config = dict(
    n_experts=16,
    normalize_top_k=False,
    routed_scale=1.0,
    tie_word_embeddings=True,
)
Below are experts of layer 8 (counted from 0) of a mixture-of-experts language model. Rows are named down (a neuron's output weights, with its number) and show model dimensions 256-319. Each number is 128 + 32 x the weight over its row's rms, rounded and kept within 0 to 255.
Before each expert's rows: "comes before" lists some tokens at least twice as common just after its tokens as in all text. This comes from a sample of Wikipedia text that the model never trained on. Tokens count by the router's weight.

# expert 9
comes before: " ", "0", "1", " Apps", " —", " Votes"
down0 [ 40 128 156 190 147 133  95 164 136 130 204 117  81 104  98 114 100 117 156 165  75 138  93 119 166 130 131 146 126 176 115 137 138 127 121  96 138 167 118 139 140 160 125 117 112  86 223  96 131 157 148  74  78 144 168  96 106 104 134  95  89 155 110 153]
down1 [114  63 157  98 110 201 104 141 173 149  94 120 175 126 182 103 121 153 106 133 110 133 132 107 105  96  71 112 174 126 176 116 145 141 109 138 115 114  76 132 122 112 168 191 130 102 164 135 157 114 136 139 109 127  90 103 116  79 149  91 117 130 136 107]
down2 [125 173 118  65 125 148 158 204 119  68 121 165 133 121 102 140 132 171 113 130  84 162 150 168  94 131 132  86 103 140  86 118 126 157 117 168  95 107 111 187 136 125 107  93 132 123  87 158  95 100 106 156  78 134 128 125 188 127 161  70 105  94 101  33]
down3 [177  86 129 143 149  98  86 119 163 145  96 106 143 102 130 131  82 103 123  84 150 188 104 104  82 135 148 152 103 165  91 110 152 102 126 155 124 160 118 126 171 189 169 134 154 129 130 161 149 107 134 123 124 208 144  92 126 123  55 107 131 144  67 105]
down4 [122 145 131  91 110  96  95 130 159 162 103 171 129 189 113 128 120  94 139 122  61 107 157 122 186  85 143 119  74  69  68 111  99 194 137 106 131 118 101 107 150 179  97 106 182 159  74 152 124  98  81 136 124 111 150  54  79 126 102 134  99 141 128 114]
down5 [155  88  81 110 121 105 131  63 136 154 169 134 128 173 122  79 172 120 146 224 103 108 124 133 101 158 129 142  86 174  87 161 168 151  93 100 139 132 135  94 112 154 166 152 187 152  58 187 109 123 109 122 143 136 126 131 158 168 133 132 184  99 115 201]
down6 [119 127 140 182 133 173  97 150  86 162  66 143  90 177 128 170  88  98 120 111 118 173 100 151 145  80 106 146  99 146 157  79 135 133 155  68  81 128 119 114 109 201 115 105 104 136 136  79 159 113  86 157 144 113 154 203  88 100 122 162  93 104 115 146]
down7 [145 127 173 100 113  80  71 146 135 105 123 146 103 110 122 142 134 170 164 107 166 139  96  66 135  55 107 126  91 149 180 153 149 153 108  89 163 113 113 156 126 174 143  90  90  68 142 143 142  96  92 102 130 146 128  74 135  86 131 144 148 125 117 131]
down8 [ 27 106 174 163 140 159 164 142 127 124 118 158 135 185  83  66 158 117 174 117 141 125 121 141 148  76 105 117 145 142 145 112  93 109 106 141  94 122 148  92 121 129  83 118 181 165 118 117 155  91 188 143 119  83 163 106 113 139  78  87 173 132 104 123]
down9 [117 132 154 126  55 148 151  57 134 132 134 150 148 110 231  80 100 153 140 111 154 101 122 140 101  99 118 129  84 131 158 146 158 116 133 130 170 117 145 172 137 129 167 116 133 132 162 104 116 119 177 138 217  70 154 150 173 109 104 190  90 151 129 103]
down10 [146 120 114  93  83 158 124 167 108 120 135 162 159  99  74  99  94 169 140 124  97  97 143 165 106 119 182 114  98  74 169 112  95 153 142 138 142 123  60 136 113  67 120  74 136  82 188 181 161 125  53 137 102 193 140 138 178 104  84 112 133 120  76  27]
down11 [ 95  81 130 149 150 102 169 177 138 118 196 113 120 103 173 128 107 135 146 111 126 160 144 119 114 134 105 109 150 126 194 174 124 160 154 134 116 116 110 156  86 148 151 165 145 156 184 160 147 122 200 165  86 104 132 126  92 171  96 184 110 158 104 128]
down12 [ 85 174 145 129 145 157 118 139 142 184 143 111  80 142  89 118 142 109 156  84 179 130 124 153 130 132  79 192  77 105 172 125 155 178 109 151  87 120 177  98 103  90 189 132 175 132 129 116 136 199 136  60 145 146 151 108 113 135 186 131 119 140 171 172]
down13 [133 118 157 131  84  76 154  91  78 158  96 153 128  96  80 184 135 146 141 147  78  80 127  93 130 124 136  85  72 169  99  89  73 126 143 130  99 126  93 137 105  99 114 135 100  92 144 136 110 170 152 109 145  96 152  61 159  31 154  87 151 189 159 176]
down14 [ 90 123 170  76 128 111 187 103  86 148 113 105 165 138 140 129 131 133  98 126  43 135 163  87 148  83 171 142 170 136 159 149 159 148 141 155 154  79 123  81 125 116  80 129  94 112 146 106 164 121 103 127 139 160 138 181 144 134 101 123  74 145 128 115]
down15 [182  81 158 179 167 133  73 118 136 158 154 118 117 144 148 111  56 134 118 124  88 114 103 110 148 102 167 128 146  72 170 156 122  95 175  58 114 117 163 104 156 186 106  88 126 142 164 164  92 176 121  89 111 125 106  77 181 128 122  89 140 132 135 145]

# expert 14
comes before: " to", " in", " of", " by", " as", " on"
down0 [148 188 175 141 147  71 111 139 157  69 113 173 130  62 118 144 188 200 106 133  78  56 143 122 142  96 130 124 114  95 104 133 113  84 186 153 143 141 135  98 155 131 182 107 108 162 105 153 199 136 144  89 122 126  81 196  94 165  69 158 124 139 104 145]
down1 [113 189 157  64  86 158 149 160 161 146 117 149 186 109 132 118 126 134 121 100 187 112  96 157 123 138  99 119 143  82 158  98 125 102 157 147 112 113 174 140 165 111  50 124 136  79 101 135  84 126 152 169 149 135 105 136 144 121 158 149 120 139 135 146]
down2 [138 125 127 138 107 160 137 153  74 171 182 146  79 162  70  72  98 211 118 148 109 139 150 145 187 123 128 155 171 128 111 136 153 105  81 114 161 163 108 134  99 121  90 107 169 152 126  97  65 133 126 118 147 127 107 142 118  78 115 105 125 108 124 161]
down3 [129  93 194 173 112 139 111 154 145  75 150 157 101 131  93  96  63  95 127 138  89 142 115 124  76  61 110 150 133 187 139 132 110 118 129 124 133 173 118  58 142 141 110 115 144  96 166 131 131 103 180 141 109 202 105 129 154 125  75 132 107 129 103  97]
down4 [ 85 158 160 117 111 110 124 137 152 149 121 125 134 111 172 174 103 177 108 133  53 137  82 113 158  95 134 171 130  78 204 105 130 137 164 164 201 103 108 121  58  72 105  46  57 129  77 130 153 178  71 105 157 144  56 136 120 135  90 130 162 129 175 126]
down5 [ 95  96 140  86 103  92 142 175 156 128 111 130 150 126 186 165 120 122 116 193  92 120 134  77 158 112 100 140  65 167 102 202  67  91 114 105 107 123 130  77 123 106 120 104 108 154 131 178  82 126 157 143  83  89 112 140 103 154 107 114  51 116  96 122]
down6 [167 148 151  70 166 184 179  70 126 114 152 133 141 147 129 138 141 131 111 138 125  94 122  78 162  86  92 112 122 162 122 141 173  95 151 144 126 148 130 179 143 152 140 141 108  29 118 122 133 107  80 126 118 198 115 173  61 105 139 109 143 111 149  64]
down7 [137 129 125 149 137 125 126  87 158  97 121  64 157 149 128  95 163 126 111  51 163 156  86 164 117 156 165 117 147 190 176 152 150 139  60  48 139 127 156  90  93 126  99 123 159 126 165 123 164 109 153 139  77  87 109 148  99 132 193 175 135 111 132  80]
down8 [150 157 111 157  90  58 140 139 126  86 162  85 134 117  95 130  89 120 109 160 138 135 136 111 173  99 195 105 141 104 197 158 202 120  98  56 114 151 135 122 114  81 134 122 172 116 123 130 107  97 131 109 120  52 117 141 158  69 133 119 149  84 176  97]
down9 [ 44  99 147 156 102 137 110 158 181 153 138 115  65 155 192 124 132  76 123 161 136 153 155 161 119  92 155  87 130 160 157 116  89 178 137 125  97 124 150  51  55 140 121  90 173 133 125 188 121 156  72 135 125 128 125 168 130  93 191 224 132 113  96 121]
down10 [188 127 171 144 156 141 124 145 158 118 135 163 127 136 144 111 133  84 168 147 143 126 153 137  79 145 200 121  99  89 163  84 143 116  90 138 107 148 196 136  95 133 158  68 135 148 170  94 100 167 136 105 121 142 163 120 115 172 151 115 102 129 114 104]
down11 [ 77  54 113  99 142 181  92 112 177 111 106 141 100  94 146 158 137 193 117  97 174  34 116 159 139 146 128 153 129 120 182 108 180 118  94 122  76 124  87 159 155 145 109 188 122 139 166 142 129 139 164  99 180 176  69 199 131  94 149 139 189 117 109 128]
down12 [ 79 118 123 167 108 134 148  69 118 197 149 127 132 130 168 102 131  68 189 152 235 112 167 129 125 144  67  96 136 123  91 107 145 112 102 174 152 143  75 137 193 165  93 133 130 119 175  88 139 106 139 121 129 139  98 128  90  80 208 154 127 138 117 154]
down13 [126 130 138  84 130 170 186 130 107 125  83 174 157 137  99 130 142 122 151 177 122  71 153 156 155  85 136 108 124 126 137 135 137 121 149 120 130 160 170 187 126  94  55  75  99 128  43 146 157 184 148  88 157 103 118  68 142 140 124  98 202  96 144 118]
down14 [147 114 122 158 121  92 171 113 111 159 102 128 120 134 137 171 127 125 141 169 165 128 174 141 101  91 136 128 144 156 110  82 168 151 107 150  66 116 153 186 139 114 119 119  93 116 112  59 123  88 121  90 138 131  61 103 108  91 163  76 164 168  91 182]
down15 [177 151 157  78  88 133 123 115 172 108 128 104 110 131  74 157 134 135  91 167  84  80 143 154  84  96 166 153  98 120 138 138  96 103  86 125 129 145 132  79 117 147 113 199  90 133 182 184  96 145 185 130  63 100 146 129 151 109 118 121  60 133  89  80]

# expert 2
comes before: "-", ":", "\n", "=", "|", "20"
down10 [122 116 190 166  78 118 145 175  96  93 140  93 137 140 135 104 150 124  93 122  93 118 118 128 165 110 133 177  80 115 142 130 129 126 117 101 127 148  77 159  79 105  85 130 132  84 103  95 133 100 142 167 125 122 140 104 117 114 184 104 187 144 162 112]
down11 [125 157 133 114 114 128 141 153 139 136 162  87 155 119 156 106 140 158  80 207 117  91 170 146 185 140 102 158 123 128 189 151 150 169 181 150 167  58  85 143 143 131 159 175 140 140  85 142 160 136 125  91  94 120 165 166 159 112  66  99 120 118  73 156]
down12 [164 134 103 148 144 100 150 119 122 145 138 109 140 123 154  81 140 166 111 125 196  47 124 113  91 128 136 113  80 152  46 147 168  95 111 128 136 120 172 146 123 112 201 182  73 100 111 136 118  94 117 145 110  88 110 166 138 117 129 172 115 127 176 101]
down13 [103 128 155  70 173  90 127 120 136 153 108 129  92 103 148 132  90 158 133 131  81 133 135  98 114 169 120 113 101 120 120 168  94 127 147 126 115 111 130 100 172  87  78 203 165 112 176 141 153  83 156 139 122 134 196 129 102 196 145 154 100 150 165 148]
down14 [ 67 131 137  99  87 150 124 151 160 129 154  97 135  98 125 137  85 182 117 105  79 129 109  87 181 132 142 116  80 113  80 120  47 117 154 130 109 145 140 157 107  86 108 195 178 156 119 160 154 177 132 165 148 148 136 124 108 122 177 151  98 150 174 129]
down15 [162 129  87 158 135  84 127 173 134 111  83 105 117 123  91  76 121 129  89  97 108  63 154 201 113 125 126 149  94 158 114  88 122 177 185 108 131 147 127 166 108 131 144 120 106 176 123 130  54 164  84 147  83 110  83 165 145  88 109  84 111  87 112 113]
down16 [174 114 145 136 152 158  92 115 111  69  90 116  87 100  59 151 116 101 117 137  70 118 131 114 127 108 134 137 146 162 163 133 138 166 112 143 134 113 117 108 105 150  76  89 148 111 103 127 161 146 129 114 178 207 166  98 162 113 152  92 125 121 115 140]
down17 [115 136 174 130 159  98 126  91  99 107 165 117 173 177  83 177 121 156 172  86 159  75 167  98  99 124 151  80 155 181  82 103 146 117 156 108 121 151 133 108 111 194 181 109  91 104 123 111 138  79  90 154 112 113 166 145 124 130 165 113 111  64 147 154]
down18 [ 86 167 114 122 154 110 119 125 131 163 105 136 191 116 129 153  97  67 190 156  82 117 179 120 204 114 110 145 128  97 127 132 140 128 120 116 140  45 128  95 105  92 104 157 123  78  82 195 154  86 129  78 150 117 165 135 177 102  95 136  87 108 164 170]
down19 [111 195 144 104  78 138  70 154 135 101 139 178 154 146 133 159  94  94  92 140 104 171 146 124 154 100 104 119 153 145 154 144  89 125 164 130 115 128 112  99 145 147  84 162 103 131 140  97 169 186  80 113 132 101 167 159 114 119 178 168 112 168 144  99]
down20 [139 137  89 193  99 177 132  79 166  81 113 115 103 115 168 100 171 108 131  91  89 177 139 120  83 101 158 186  54 131  80 152 168  83  66  95 112 111 110 106 173  89 122 151  67 152 131 167 130 127  69 125 109 144  87 147 114 146 168 181 103 112 101 124]
down21 [129 132 144 107 138 119 146 189 113 147 128 169  95  68 124 123  85 160 185 140  92  68 163 142 179 147 117  46 103  89 145  45 124 154 117 187 144 115  77 124 115 120 145 115 199  87 146 132 142 153 136 174 126 165 115 126 130 151  94 127 131 218  94 167]
down22 [175 129 163 139 100  91 154  98 136 160 154 177  93 135 195 119  88  31 122 144 184 124 161 146 165 190 109 141 105 188 130  71 102 112 120  98 127 147  80 147 137 122  84  58 136 156 151  82 154 141 127 198  73 179 128 105 162 104 103  66 125 109 141 138]
down23 [ 94 143 152 161 120 126 139 158 152 119 106  93  84 126 110  73 146 145 139 119 156 155 126 138  54 137  97 127  94 172 151  99 220 150 140 104 122 123 176 130 138 160  93 120 135 143 114  92 144 110 105 114 117 160  69 109 147 107 148 117 109 142 129 162]
down24 [120 155 198 122 144 134 162 163 107  85 117 144  71 158  74 135 131 134  94 169 190 152 126 156  99 117 182  87 129  75 141 150 111 118  81 120 102 112  98 103  74 164 153 154 102 114 137 171 115 120 101 118  80  73 132  75 134  69 107 161 153 142 167 106]
down25 [156 135 165 132 111 133 116 113 118 129 165 158 142 143 115  97 113 187  99  85 126 152 105 129 147 138  95 137 161 133 157 113 142 120  90 119 115  98 124 142 154 166  76 146 120 141 137 153 108 133 135 142  77 143 165 119  99 107 187 137 146 116 134  57]